{"n_layer": 13, "d_model": 192, "n_experts": 40, "experts_per_token": 2, "d_expert": 112, "d_shared_expert": 0, "activation": "geglu", "moe_layers": [0, 1, 2, 3, 4, 5, 6, 7, 8, 9, 10, 11, 12], "router_score": "sigmoid", "normalize_top_k": false, "routed_scale": 1.41, "balance_loss": 0.000305, "balance_bias": true, "router_cosine_scale": 20.0, "router_bias": true, "init_std_router": 0.0117, "lr_router": 0.00056, "vocab_size": 8192, "norm": "rmsnorm", "norm_eps": 1e-06, "tie_embeddings": true, "optimizer": "adamw", "lr": 0.00276, "beta1": 0.95, "beta2": 0.98, "grad_clip": 1.0, "batch_tokens": 65536, "seq_len": 512, "train_tokens": 413600000, "steps": 6312, "dataset": "wikipedia_en"}
Below are experts of layer 7 (counted from 0) of a mixture-of-experts language model. Rows are named router (the router's row for the expert), gate (a neuron's input weights, with its number), up (a neuron's input weights, with its number) and show model dimensions 0-191. Each number is 500 + 25 x the weight over its row's rms, rounded and kept within 0 to 999. Numbers have three digits each.
Before each expert's rows: a language model's description of what the expert responds to. This comes from a sample of Wikipedia text that the model never trained on.

# expert 8
Field labels, punctuation and values in infoboxes, taxonomy lists and coordinates, such as Phylum: Bacill-ota, Born:, degree and minute marks.
router:457470507470520479510520510497553515496510500527520526487516518457517501499528526496527500480489500513498519497481510525527467527530521476500492499574524490500487454518509509479532490500534494525508463485515499498467470474522500524533568488515537491508519485484484493458485495490484502494520530505526554506563540463478488529527460471470498458504521494467498490514495500511507490508467476474542517483474586491475494508486517508524485461489558475507538522495547480506468517474524499493448547513499502499504446480524500502528520515448489516474524474469501535511546491514496503505
gate0:472439501500518493476477481476465526521544523482521523499477518482455478524509538479476451482523497525551475489480509495542475460546534516510467536516496529489466528495500447527547495495476510514465484482500485516496533467547500521505541474507494492512535504467478501487506466503471496513498481492528473460487522472512528482496489520433524465548494518522516492497468487512535500491477447479560505493520538530484471535505480501454520514503510455497496495467499467500511472494506502461540526497524470518539492520490504489504520490486510506505542461504517453489459499476504488507
up0:504474522551501492518461495509508486527510479543549527476505514488495500463458475500511515489478462555446539513496489519488509493498488505488541488510540499526517561489499470475511475496484467501540507516500496512513461444524532511504493504529556491498494478514485520490466514468516509485487514502494486539439495460485538491507512486524523499476531475502468479455511522496482510508472542511502527486501450504465517544526449501521497470490495522518503502546480518499461454497516535504468477483483482457478507498476470560514504495473514492457516466518466521470485464491538538521

# expert 37
Apostrophes and quote marks in contractions and possessives (I've, o'clock), plus capital-letter acronym pieces like BC, BS, FA, and al.
router:461512486500489513491458515486538509536504510516466519514473496536532512511472514483495488498506500499485572525464551499493481479526496499486513446468528517508508479507493499482528508552489496504525495539513513506494462478517526496503497523512497484553523496527470517460533501450515459500502485503534513517516503490480514518510509520488496541458504462478565496500480519511520529487506500509506519513513509487450547497503474469521476457477535463551468486450512462490513528498500499502495562534532431519523491532514482517488459533491535544489503523505480533464534474509490455491
gate0:492508496524484509523524483528502490497493486516516488445454455507520502524527503543516526465513536482500460497503478542478498505536474475529481483532535477494490467482513495516569527468498493539508521492526494526535497479471461531496457483511518504509468471515497456552483512529491487513466495516534499457533533492527477510522491483459521476494551483469519471481568536481491499496493523471473493489470471472501478528494482515505514477525566546485506512471494506466506503537491494479486502531515507512526466466506469565510482505496487527481490471474496469489462552501524506485
up0:467473495499519500489523529525481494441538544465513489521514508515531482508485536517469487471520538505528499520501502501466486472525501523500507482488516476499468466525494551494516512512502476487472483510447517483486453489513472534493541556502475513521480552488533485500570495496472531539505468533513505479517529465487526518486483520492517503478518535528506524467507482567538486502476503484482515545477510522502539492498464527505536480459489487488537506500482474485520504505478502505564527527452472480540519523463491494526482537465513546487486506533486532505472501511487465504

# expert 10
Dashes opening bullet-list lines, plus word-initial prefix pieces such as ex, im, inf, dep, ref, and the f of LaTeX \frac.
router:497506486526528473528489491476546492493538519524506523546458536480490573489530517507511478482492476519510530539489533484504475494534516500545499542502515528493532510516489506498516494543483518488509515541555505503473469488532545490472505472508529447521500468476496488488535488482481491518481480488498483497474526512487481507484478490534513506460473459498513515513477511486513536439527447532522513496509562520491497525470488520490486510480535470570496453496517467505488479540475507492500577487482507488522544526513512497484475509481527517468503506536493497469478491544507511523
gate0:498460492509506500456477500539491523528506497502496480492469509493522510517491530536483461485493515495532546503481516459541503459490550466470523465514501544530483487507474521477497491485485503478470480499529495528517471527458523501468499504498537485520491499496512475542513493532472415481563474508500508500488529505526499491473478483533548478491493517466523482508523478566488463559494494484490529531525514514487544533481525532466495519469480507494451489486500483523510490509487538528479494461519500508503516488528474520528512460450482517511500511517490476510535527512543438507
up0:484561527498446507546521535462502525463538491480454441513493513481482529472500486471499501545564483550497492529533468500492492479475495541472502486500488489496500512502522444496522497480497523500486510492504535509508491495480516484506528488496511436475489528463488507469521503521487511464476497510484530499528529504488501520519542490505502498494487524563499486457503512488499506523445518506509505492480493472538483519475469485522529493504526528464483523482521532528494500471510481456519514504493526494474518500493558491541524470571498534549483524495475492534482463523477502540

# expert 32
Short word-start pieces and unit abbreviations such as pl-ates, dr, km, FM, UTC, often in infobox lists, schedules and sports records.
router:451499513496554527489468521486531500519505517508520516524498513457523550524464514508476449493540473517487534491464549488517486528547544505483481473510498512457493464511511510479541514520477500509505522524510476523502495546508525508553533516507519485534522468497480489468514507483544497544545511530497512523518526500503552518469460546486478510474515471502511522532465526476536504510512462478515529534502545516519568520518499457484506484472492489537513492482560505529504522500493540519481534516512474489505532483521492483462469506485490527496527504495518539502501520485493467486
gate3:482516499526524523491483485495479531521507470517461471497560521486503550495514488443490520484501460458482492480499522528499516495515507495500511489512518483563481454460499492484499501492473456488466476513481524525515469488502542503474502523504515499497492518495482467506470530490522478502500523489487523474478518530486505468489497502537518505502511545475505440527485483531522471513520492460541508478555535502532505484488523504507499514497507532478492533464477469440480493471508544483494523542501546527541461488500504544496564491479496475520506488467529491479553446491517444530
up3:460515494523507520540467523491458492458503474454472450542492500507498502461467498490508484483556472499497508491507498540514511514492512515478461514541494458535451497490509492458506477515527469492534472511452513524510503513475518483572482526483442488487479549496490467505482510475497525480471548504496502473500507504500512486489490548514495482487499486501489482549472510475558477510496495537545526467485507512519522503515544511549464485513491530530538487468459507449456504477499506502546530523478518502484486494472494477513492491506484489492511486491498474526487530446532493537

# expert 9
Line breaks before infobox fields like Coordinates or Time zone, plus Slavic-looking pieces (v, ov, Slov, ž) and word starts like adj, gl.
router:485474500500538514501460483520539501494497504504441483572496500480504487509524514471520484518494522458486486501488531525495470516535524530485474532513533507478494469546465542523552499510470499448513501497488494542474489504524487471536493483502506506525523453512506493476479489489536505542483487458528445519492517495516522507480480476471500471503509515489484539519458486465517504504465493485536530484541532479477496502477451493501510510514505456495488511467512444493494540474516494517504549497511458535512481519502537492508485507507536526513538546557556518509508533461511462498
gate0:489490473492490512502499482512540517484468480453484538540508513551509449495490459494520499531469472540519500466512501521521501514476506527492500468496511543533477460521541492462507476489528483498520522495473495530491480525532484496505549474486510468545495527493514485499459440531509518514510515477478505545504509503483541514512554475488498474502508483460512513483515478499498486471450418536490478476469530535516495498467494488502501500486544495507505473514488514459471499516477519516505496492477516474485510487480482489504508528468561512486554535512475429519552535495490477494
up0:496496466487489525516513533538486568492487502527489495511536544483481533555506505478482537463525513534489480512483488474454523556502468520434511500486514526485481545481424517557525493479515495486457510489505525494506531549522478458560486487517512500522470458458518495529554491496485502478545456481481470493498466513504536479465548489463508515480500498541504523510474515512487498533489484498470483493466509532515508507512515493514487512541493475498492482505531498467507477472524494548513515504495501509504516510496528484520496521539491539540494498518525466501493489475511515495

# expert 34
Forms of be and have after possessive noun phrases, such as his parents are, his husband is, has been, can be.
router:466490500519529510532458511528508489502496543502507516506469485484474512524521489472524546512458509492525557505489552490465499487507487509502490472504524522477487480519467544537510510505527538497505477504533482515453546476522458496505493522450507484528519496518491499487494523493505502461537527510546488506567482494492499509483491539483470484504509505515523516504474505457519501494511530528506542483483536420504532489519513496504544540486547485478468557506506433507504540537527466486491550519526503502500509517518447502482480524463526485509508523493490500498521461487537472497
gate37:441470505500494503448512548520487486498514500531436495474498501497500541496523475505467533488524463521523501512492467512519465511510499508493494486536527516492445499491499518532491481499527514474493525555537515499489459507498518480509485474464526490470511482507485532482490483506460468500514507506496502496489495539517576549498508464507505502457516499498527527536449525499519485484521506513546508509522478486556546543487486471492473515484467516529492530530504529491494475519483512553542478510538440527527507522520496536495525510486517562506499534544506491500497496452484508498
up37:476478501495544479495514500488474471541521477497484509507486478506517542464508477536512502516530485525511520491481474539483459513502484489485507438534514515555481516498480528534493519486526525528490546550548499503492469536499516501469532513517478490449520505475514479490487522502476497509584474463549524517480480528494528497500471506469504501478504483499518511480475484493468479455563466500522461499510481489513495522517499512497485509510515499521527539498497535468511436515501504554524480465522486512482527483545497513494562523455514538503510524529500525505515543504476506464

# expert 29
Word starts like Tr, Gr, Gu, reg after "of the", especially church and Catholic place names, e.g. Trinidade, Trastevere.
router:458510511521504516445474507510541473536508511515450477529489498457479479524545506478550512507535511467506480520534498465525469483533511532486476498530508548493468477515520518500549501535522475498492488495492500517503506490562479499507502484506509503542557512491479504494501515527480510495526493458518499473517566489490521500488534519500481488478528484509499506548454499530522508474510534516536538525448530477492524516492493512494531489512492494483517545507479466499454544509484481505504491515475446483507530468512523518482532508478524514463496514545466513457480459487463489447
gate0:468471496503500539511498557503522504462534497477522511494459507497508535505523499477448503487519495516515489427493505489466458509529508533521516447515493492483502539462473525495550530550486495498509498535532486543442500494500477465513531534461482519510522501465525486484473514524519524508526498487548483499548482518496537541482518495516500473527499526547518501525500511492510475504507481470473455473483519491522520527547506500510515499502490489532534494472555502497490461489491473463514518487508462563523506527518534539493515563481532494526520498497497488478502501509510461492
up0:496467520526506514504500551496497509485506469481492521462519497466516550486502462486483491482519465467516486486521481504506528509543546497525537475477507503456500517462506490458494520535458489503481488513505517545469451538482473491501520474490498559498552452509522501485484525517476500501507536458525485518534543507505518496468528493538511531549479502508517519525485530484502524521536513472487497480482479535493522552527511486481497504498488501491542495491547525542543446492513468504534483489475498498524548489511540511458486567512504498545505519525476532465485488509488470511

# expert 28
The pronoun it/It as subject or object, plus dollar signs, braces and parentheses in LaTeX formulas and table units.
router:510498481476510530515493496499547468535505524528500506506484486512512523524501491486485519533526468516508480532471506484483499512516523490517480477544498516515477473512490581464514496544480506432503484515553474471489510506523492545533530544488487532477527509546516485482507476514502488521482507505552484534513496510500491488511515532480536487507506519472541512487405506523526489484470525492506549523484555476509555464492503473476492504512556451525466511468579489513480520519497498486495547518515492505525490499497511499500476510462485482481510489521536511484509493471496489511
gate0:484494511540545551470521501500511462497525471556515479479517479439476484504489478489468499518439494485492495480477476500467509449518543511511539487489494493460504484539479496486523528530514457476501516507517548520496499439508518483553499473512490453484528491492486485475489481500487479530456504460503486521498517489476486539445495492504498480480469507480466535524478498508545534506534519495523556511530487497509495506494481503490484508519498481488512535461485499471508553498474470507489553485491467507489502538455507491484476514507530529535490502500517510460560491485518551494
up0:520475533458483483463490506489500504521516500469520513512475470517512467517486545555517493440498472562485455477496521506488476525508481496489483486499494520536461490522506476517499520491502563515495485471508502511463521516444508480511493486490501507496483526506544466498454481485482517479559511536479512484514475510500511449478528509494497486542469506474447484484511517492478506528472493516505492491500509563516517486492491507502493484494508501547482503496478525492571476511525524496482498521470527456458494444517507449499473480455534488517494484530453491553476502474454498512

# expert 35
Coordinating words linking list items or clauses, such as and, or, , and, but, , which, who, often after plural nouns.
router:499490482469538472474483513476521489492542482518506519524484520508496537497536470461534477496506528500515490485485523508500500513535470521542500500499516504520498489519458537494507535488494525505498488512524509475464489517550507534489579511512477523508517499556439488493524511478509522503567475458524500506498504516481486492512504521468444501479461465481533513502480509491529486481513470525516486491472530473458540489486484523487520517485510526507466505447573469498466501489515502519488536491522490511542463504510512529439483522499478533501529526548502555482503481457519478505
gate0:498478476442511491470492528505522488487508476504494469504464504502482526471492462478514504468539502516504489524456520515524471518511500523494476483517484469513486501526522492498462520489563512469501474507497494470494492543492467543490572493433516527479512498475484502500515469482501497537532475463480534503531496534509501485550525476451516506470462507529540514452493513506540511489521512521498488483518536463525509550490500534484506504490500526461509495529458501540530498499504489522505477493478553535501489451522494468533498532526509506508510505534497473451458433476513475504
up0:451498544504492483470542480498508510472504492498499469507477532499514493485485482483577478508514519486507462487546497498494494493493440454539518492501479489568488455478474546512492522499503502480496485476525536477487495459497544465502494501580487489489482490517474487496507514507492532509506466506506502483539513485485452491471498474493511459473513532534472517499547510452506531469493483473492512480481508533497489473495487533520469522473507505515505504476515474490490494480458503445483474488469566507513463525483537504505492489504519529477546506472492485496507561552478521486

# expert 25
Closing and opening quotation marks around song titles and quotes, plus verb openings like sl, rem, qu, announced, said.
router:449484487513507535479528527477506510509536484518441525520479504496500488506486523461495484515501528503494528536469539486485481510497515496515494476469488485474501472533525517480517520571474540474484472522537487519497465509538517474518550514486518505561512459501517488492459521482444506512519460525484484525484469495461537496517506501436503502490530493526518472517518510455543508475524500547469537506499542494458520497512473517468509466491532500544479467491537492484495492533517494496487540520537494501489482504533491545519449501509503506494487518532517519482499462494450530476
gate0:507453466481503492505486471468523483456482456524474488489524495459541526475528463530476498484455451483501533571507472496506493502489493510514465485526480453488533502511530531504459485513490482490528515479526461484512501502484498532496544485502524473493538535506516520497469512482475500545501519497504471518492516464474497455511495518509468483485510452436510500547473524505485493498520514524520517496487525494488485494516464505509476541474518478508516471486535488498534521515534547513487491493542505497458447486548461533452477473522477496546462517526501500526540490482474509511
up0:513514470512523469493494515457501490491466478506497490533500519514572517489505450548496500490484476514440533512539503517491520460499477482521474501496513481525539484502502514537478495522531512505549516490507500523507521444510505470496508499528522465496509511489518502514481520456469548538513479506499459499478512493470503503438513518483424520468508521495548497496460503513500477507506466508469501528475497502495479466475546532514465501503519527518542505472456480509467499508513485468464468488515533500469497548489444518531494478494509483532489519463488507489549519534519548467

# expert 4
Word-initial or middle pieces of country and place names, mostly before a vowel ending, such as Indones, Croat, Colomb, Gu-ine-a, Ug-and-ans.
router:495486486505538499503438510484528468537474536489530500525516498505538499458516529487516483510481519528489505506527490478458463455553498508496451513529538492467497492516508486523546483485493539462547518513550458534504494506516495496530478488489523481498511485530467548503499489484500455536501499472496472517510515486488513534505503538500461497492513498473487499515438455484522487523502526477515548529487524500489562489500482489461454485461542483463505485441476503492472491486505547502514522519530507510533488507547497525469497509515464470483492508518448540501512510522504502464
gate1:503492485540541470510475464495464553518516511464464487485479481493503506531438521534500511526498470497495522488462483467511538481490515537551470481507524444468477480503502485481478466536468510532517475519522487520572452495515492507493485514507519487519490463489506508493516475483537440481481465528486498488507558478535488530483484532493468535529439528497513514490503491516554488515511525514478532510477495503503530499484491473467503501444479475499513495488503465467476522479480507468489529501527513492477499513488495489507452473541537503458484522474515544521490520504523514488
up1:489507507562536483526461502461509510525503557479494495539467503519514491494541530481512484473530460504531514513506502463490463467485502501494475468523499499516505471543492498539484495497530536533506508542502502517543514522508504513520495498459518532509483499513525460509424493497502468507497448497481502496457481488520504486494521508473445472462463489520518506475487480466504440508521510446497523532502508501487502484539495521547481505432506516519523466493483518526506531475478519477491542477501501524512497514512495484438475506489496470499493520507491532438516506538460502542

# expert 16
Starting pieces like dist, co, cont, ret, and Thai, Devanagari or Cyrillic bytes, also numbers inside table rows and coordinates.
router:518489496499511414519502542476542463499485524512478490533505484489469468494522535496492454521543520475510539511508510497497466542520500557530470482495525491482493451517489539523513499564483491501525497543533496482520496462494532501483504506477522509478515470536470508443518539502528507468536513531507509468488527509470532549489505516488488484525500484505535501493458530516513506475489492495501529487499570473501494510494473510495486529484537485492510482531520513540489508485499482443492509495533482515581455510512493510502511471489492477474489522509515562485509504519513502476
gate0:494500549477489515531524510496512507497487487505481494530527475521477448484491474517503482577501464508500505468537529465423505530487508461541477513510474496461524490530482510477521477481534505483542509445470504455507480503508502522484489458499497469516515532537505487495504519510470484473501491498568488528489521499493464470497478502483475477496465467493510481498494528495512543495514498501482483500496486479503505503521474464451488470505503517470497485515504495506461527531509508532545541515491526510517503532489471487419585533525538489506499480506516528533521532521501526488
up0:507487553485528534482525508527558488484504534480508532536515480520473486457490458500496472570504444485497501481502533415462481492463492500509480510501477512492515517489491489518487470502513491493500498488463468497497497508483516501504519487505470466498548510540521536523535474476534473494501518529505487554502502508446488445493482521493484502491516474492504455490491533462496533498524470501486519501534520495545525537554477467470480469488488507443484454514512522503482542512520515526498542499476548510510490545490484505483516496523512483486482474506488529502518542492472480478

# expert 36
Prepositions after a verb or noun and before a noun phrase, such as by, in, for, as, at: aided by supervisors, at home.
router:496504539496476493504524486521495484551505516507529583550472509449505528496483494502512504487524502516499486520504531525448457495553527511539511505508486526510516522531499528528506524528482512502476485480556527480462498485512511492494502526473490473517527485505491498500541506483487492528533454534517536501467481473516521510498502511520450521472542470506561483547506507480544482478516520471516478537522551466457521510497481507475544477426518489514500516460528499445486508482531482477513512498547489502509458507510503504487485546483526511496506475519514511509498512499481462516
gate0:450483516516507522465491484465525518487491479507481465488506529486510507480509497519486486549498548484509494501488545512483485512518538514516509499510495508479493504528485454536509510509485535449521519490551536491530506485492479475489497537532539419511499463504519479530478499527472505451527475514496513493484505538461507502556459506492508479488494448495492510499517506527481518536492493505492521526444533470520488524519499490567468489549511515489469537486497476528464481515551540482533482496487495480451521518511539467480509496493478520515430523520511499511489455531497487508
up0:508490480478525521493560512470477484470504520525472542509491508467534514456515475487520503478508536515513475455478525500523513538478558504522505492501485474554531499553502471490512527482518514521483544496507555503485517519469479451523511473496469474510513514513516521504484492497544510531496530488519512525495505523503522500473473489502468490477482435497543490489499544466484488486493544551494523511485463458442513525469443542506513551482517466482492486478491527509487506519501487523476449514483522507503494538521539472514485500469465454533494507484533475488505508497514476504

# expert 17
Word stems ending just before suffixes like -ation or -ate, e.g. particip, associ, investig, indic, and the i in appreciation.
router:426498493469517482480483492490519479480521504495469503499506545510482438537543493545465491529501494522507503453487520486523484506548519548515463479481539493452470505517476495475511550483504478482528532479518511500482497468489501474524522485497479486451534503524479469507491514482483502475501493513506523521475534487473492532506476522501468476496487446536499477507513501505493531477512507488491552495520536487512497552447493568510482481479526486509480522448505520520538511500495491500519550483519493511475523502538506524494443515521513529529520544523489508500500449498493501439
gate0:516462487513483499455534489521544530534488495492506522472528508502497503478523446495454569520478497493495509501503488502529513504498500506518537458485464531531486502521452485533502508490487509516542521542525484490538484475504488555496470503474537535489483532536473500502501547492494516461517484506531481486464478480548496481496501518496533486454501471484516499448519510482500502520530500525502537495484483493532479534533472494557482538514532512488509543526504521527507500492468463507445488511478443536468557504503519523473521492520546515524507525511502513478491474487525487452
up0:526474503506503468506441471481529501493457474477478457484507505526534516475511509474522502480519490526487498478527537475535517496521451459479512457456464493511517505487522477471505483496484498483500503521499493527514527530507495497463494491465494531519484487543503560507492460528478506502499486476513509471533503505486453518483495497494483534500458523563518571519463471478475529511495474480496482542453510494473513520515502514480492534481533476511533532512486501488498492472531439496506498499518486509503508502446466515491507440531529501526498494501523491538511512484542415512

# expert 33
Plural suffixes on nouns such as -s, -ions, -ers, -ings, -ians, plus they and are, e.g. musicians, arrangements, Patrons.
router:498525463469521522522497527509515503538518539470479492501465509496507513495505477504539486459553544509514468517473586507461516518553476535508475499533480514505520473526462544496523485495484527501499477490516512497488477515503459509473532533481489514529507502513479505489517520498532459495519486471520481461551474489460495501446510525498475486494545449538496556489489506469540512487519465498477539523535529499499524541470507504486542489460538512511500458480488504504481492505488496488490494534493510541479475484514498487538513491483516446512466516509516514484513505476541472453
gate3:504488508494480528475477516477526522549487474504495496522484514520477519533446463471479535528509527512515522482466475526487519520510487501498526485486492495506516485479426514520518560528516515475522520531512527512494534478520498474517468505526514475493505495503538498494455505500464529498488507541479450495481507560433565486505495480492526473509489475478519485513520523477491506469514526518508504486498551516496537492461425463543457522464488546489520507516523518531479497521469512515527527471503522507513515513490511534466465496478512487464450512505482503494535525457493487510
up3:547493481498463515481503482476493533481507477508516451500485490503522517476448472477481474544488505530488514464526532501519478522503476518476541518495502540515519521518463518445527536516534538473485503459479540452449527492500491453480480544541517482462517536502516482486479472526478514487520540477529462512498495516472501490489489506481479468503472522492497529500496520486494517483497527524494467491468499522497503489473490506532491480460498516455509518490488519553536507523494497501571552504507505528488477469483551460480549497505501478479467494502520475542524443492519518484

# expert 3
Line breaks, dashes and slashes in infobox lists, taxonomy entries, coordinates and ranges (1992–96, °W), plus words like railway, develop, pay.
router:517492501480456490510452526452513480511481549466485522474502517478508506495516498496501454507492475509492517466488551459488480481498507483522466473554541500469518505505473494504536499523466477503537482471524504511491485506491512504484545494464517509504520500517474512468534549487532501506494481541534497488529534542477544508496461472516445509510518455513495499504482509476520504492532499539505508517516539477502497518510445498502478512482520480447491535459533439513479514501545503495482556497484523505504514488562461532470508558513540538517523521476514528481514510469518489485
gate0:502480447508450508477479489479548471470459476481483493481503536507492488497454525538504480502505527508517512501491490527483459517517459517462472499483517558518476515489494527541494524495487491518448491476516484474469507524514498484509530495481467476544503498516427481506457491469436502513469453463475523480493439500505500511500518522543520499513505525467512521542504531533524526550469464523529499482527493480449472478491513493537516521510500480513531512512490512529536508482490463544512555493521491515516504500474484500510504493529489482516475510539500503487499458490543491528
up0:489499534509504519525520495490462495525508500499514435499539483492532532460470461467493523531503473484487503495491480463528538516504532496509505476520514494522483514491506479512550473481518490485521454477488503515492459520490471498445504538525511528541496512489503536480493486486585407523503502513505516486461500484476508515498482509503509497498485523504541520500495532490465445503509541553545474501530518507489527555491512489468522457519536486471469522466484502515490512482561495483509487494491510486447475554518519519518495496510494504519486502505541498506512462525502530484

# expert 2
Digits and header words in tables and infobox fields, such as No., Rank, Date, Pld, Total electors, and score cells.
router:484493477495502518486480527506507514497557486514491523488469477460489505505504541540506454507522497469542532487448491444485436490553501537521549459528516473498489483524516494502494486523491493495517530504563516485468475501499517519542541521516523463486499510495518481443508487502544490533527539487559501511502501550511507512454494532493501444490535492488435513524487468478493489496525455511519529538477549468471528511495510511502482463483495488473479507483557473506510510504532509512499509495502501501525464493522529494519500522467494546515517494520529525508488506507513493477
gate3:508474520475502461529555449517521517481493529517500518499500488445523486500530482474535520474510549493490465484494461483524448513476479506551472497484508495473516462499489524474521525475515456504505477501554476529530507481491488498529516498517470549492517454504502498496519491518530485500505486458494470465495508471478457520517494518494502477500556477510510484474455480478487472508507465501457510477521525487479486515574506573504475526468461500467520510519491489483482541507499506519450489524500530510523477518487483499469492474520547511497507502458542510517529491533501545480
up3:511544479501493523536478483445486491467509494488481473496508504546511509515527507514484529462520465466533446471500556526461445524517508508448511507540535509482506509496474473537511473508455519520530487512483515506513488538489508511491480476493549493482523504519521418552494501494524488512475490495499500517506485487513509488467518457521485522538491525530497521541469516514457481507539480473482505539492479521535502518514522484485515490517538487481449519500501501552507513496491516517519478497514483490528568526481496489509505498484495516479455511545496542492449533515530481528

# expert 19
A lone capital letter starting a name or acronym right after a pipe, comma, dash or line start, such as | B, , K, - G.
router:509480496462538506482460536549545495516469510516504494511458516484477501519487498498554517488495539477528533480466519493487522505560514509510510498533507463486506485555458561500528498523478523500529483513525521483505498476517523486508521482484548530507515524521444500496528531481487509523499481485495520508511545497485510508493507555505452508473518518501502515497497504511537493502547480492517519519483521500493531526486455521510529424502502453505506506452573443499492534533540519542478511503536486478559462487508480511506497517482482514503507503517529534490521497488506522482
gate0:463540505503507493544495449510499482478487486552461482493496492528577516503516510513537498462456484475516475489512512526463480477511495496582519541515503539478525450460520518519518452484518514500510492493495525480502463507496492537529486493525524451523467485499466503517498527483442486504509510491518469475471497508466479513532475527522504498528546506502483483539506506502487450510515504502493498471468517463473476503494548537484493541503508523521484486501502481569527497571499515518504524519503518518496488508495461542472458486507523486471522514475498484501497485533481497491
up0:507481502520479494502451502528545527491481450529548450514519528492545524485528538463475492528480457493448545543472540503518506522499445481505542523503503480479559469491567531501475485490496515490482521447472491523510498520513458511472486507511498486529489511518473482502475503519476526464517529498495504490486465504466507513496529511503473502512527494510455480488538519523516528525453546507499496510518514535470457516496485507511544501509527539456485507499512506492493500491529496523492483491467500532495486539490513535497469543495460453448491494481457503512522498525508492504

# expert 6
Past-tense life-event verbs after a person's name or he/she in biographies, such as died, lived, served, graduated, was born.
router:487552537481497513494495549507490481555519547497453485531447489501446441491501526467476451485522507534551525529495509493496501488506500518511525492506485509506501497477487569512537514525515506494514472476512496503498499481487503499490524500480506504505481467489437491511496523480500476526457474550490491477512536504496533501484483550512482464544512489485479516490436478506471488498541532504500525485440551473514488500479507484496493485468526492539490492467537450528489513541458471516510481521513504509490528513494500538507523526473542542515516537501487495524488524527500521494
gate3:520492513456546497476499506547510457521503531470514525506452521492515489486538524506526485515476531505550483506454471485473471458519537523534505483467503472511506531537517494457533523516496483543489451532511523473473497456491489510508515472473536511499515451531513468493546542484477480523474479519483479487534525513479495483479482491482493490501502520480517533485458511502513528487542486487482474489492507567423501466494472513498516495507516514446528520512509454529517501520524502470529529524479515496478509487557478457532499498497504508523524465518497506496537515519513512478
up3:501475464506477520529467515492469534471529489512502528470521488502477487533508477504500454476532512497469475519523489504530469492481513455511494532573529469547511497500472491494496520501502483491505474491528480488503482524489523444480526498527486475521518507507514495502484463541471523542529455486503479502488505489503505521462530476502541511468447478507495501537527509465521526501420507476523521516524491533481533538480490481536473485485494452513507502506517514519506512450517529506486475511546497509492486478522483493521562458513482477458505501575463523508508508452518482501

# expert 5
Pieces of non-English names and particles, mainly Romance, Germanic and Dutch, such as de, von, da, La, Leipzig, Santos, Supérieure.
router:498472539511489551470487511476500510522528503507484543540491539484509505516464495521519489512528514491503498530478482460514523485515519501505475495538494478476471467502488499482501495523484469468545498536535495530502454472522532489507494492474539526508500472537443508465483500441500481494474516494495470506512550486511516523495478530503474520505535491510506521491487488490510522438505427498500526473461508497494538546468480495484486518480528482547495556473509407494466540502494488488484531532523486493549467488540487494487484516476491489534500524507536541504514517522485485481
gate1:504520565519481467488501506532496561516488494513499520504507462495513493455528544506493472497505539518502495519483496508566477567482479555490503526522496521496461459517491509510492484579485519496477515526521509459465445500511539496502481511507437525487478488465522515480479468490511490526486502494553458526495503493488484527514517515481468488495501491495497469484478505475506506471522491499458505508470507502509493504509522526492465547492508496509494442494484462486527523512491510512476495530530533494470526483511499526462437459503550471510484492489518487505467500498508508433
up1:534505509489495473505490481481488477498517498521535490511498529479487516469516505522505518488546508471514497516526489463467485428491517465481516464476453485472494519515507487534500509518470480457526504477512488560480523548534460490482513511532546493525517463498464507494543511519487508489506494491471525495494459486451493508497490541542489497521481523473522485488511489522464480525481520491492511514508507491514486432490449514527495456535487547447480509485516462518520483499524493530447472495484500511541502485467431516527482506457489521492536478532541473508505536496500526542

# expert 13
Capital-letter word openers like F, Pro, Sp, Comp, Rec, often at a line or cell start, e.g. Projekt, Pro-Duo, Francois.
router:465509532510507500500520501492551451528481486521544513528474490503486553536483442484527513463558489482533541516473522486495520450498546517486499523522506487468526483532481497509500474528492486475549483490539498502506500443572512498510511522539518508493471466538477510521488507472509505519498512517526532536455554498467546500499516526462486490475545475526498474531489486500522485466515452488472533499484526490473500500454495503482511471473534503484470522488516461498500517517512461528483531493501511478499470537527498506468482504496509497488528521485496569499512507492489485510
gate0:489471496503494489483490443491493518558492505474449506485481526491496542480508497546487553493446547508509444509452507505513484489507484514528518477534514525529477491524485524460519497466496519536496532481471506542480511451505495503507498516486475484504498458482506483534479554515531503491508483463485492488496519504491532503485495506446495509461526518519503479539536519535479489505519489475486510485483518465495533532477502543465510503491451486523519478531501466496457484502496536497534478479498493519541513467520480566508545523423483478511493502491510478479523493550481487488
up0:509509497452525501502472513479504514516480480527540503504537533454470482467486515504544455520516511548508450470530480497506488512505486485488507505491470499520553549469503559492552520498506528535496487482512510483492530501481492497469526492558499511517526512485469507515534504523512468485502436500511491508505540490499493525488470468494500531517476500472516473474474467436479503518486500512475515520502507538475508487493506517487464532490521477513518559511562474451468529483467473473482518554520543504496483505535520480505509498463448506488494502459481490490471521543483490477

# expert 30
Past-tense or participle verbs and ed/ing/ated endings after was, to, also, such as made, published, called, founded, written.
router:493488521470519537477507497482527493546505554485483517516484533511500472472513506516545490513511455498524528498474556434511501455540501528474502538518555503470523467541513513532524492513498489503486452477522564473499481476510474511505508554496502493501463476531433499493488510505501502522504528501514518519477505499525501532497511561528466455509512495530516468465454470514507483481528481505479510535488529450496510492478473479507494471513505505523507516485518449536511576496484480512472523537507482499497496497506508504470498507527501555504469496492507531495506469517496468521
gate8:532481512515502443494484539492484520522506459454503497482498513478515520479522480506505471456524491507516491468525475487500440484498473537499519470505515561506487495569475478515468513503497548484502516516496508497537473450515519483516487500478457499520502502500531518506517434484476460458554506474528522538483513474486486542483516524447556506492473530509521520507488490472453516504507466487494486488532519475524467513522519531507498493518508483538464514486540489518485516485490481535518491488485511468479483521453481449513509541503487510508523496524538476480522484477469468544
up8:526497481466494492533460524506487512454468482500504468459531495449493499515493494471517504517524540521512505513545533512458529515485512542544514530517514533486500506530468456506530491517532482461541539471488522495482467528557482444533506532438472520544520487455472485462461529498469513469466492473508493522493506473519495475541489457484513489494462496500542501535522478501496531503473511480529485504528469500530494539527473527557465504529516509496494509500509523553473532487521509521523522460489505473503543498480488470508515513497513481513528520506498505469498487520500495495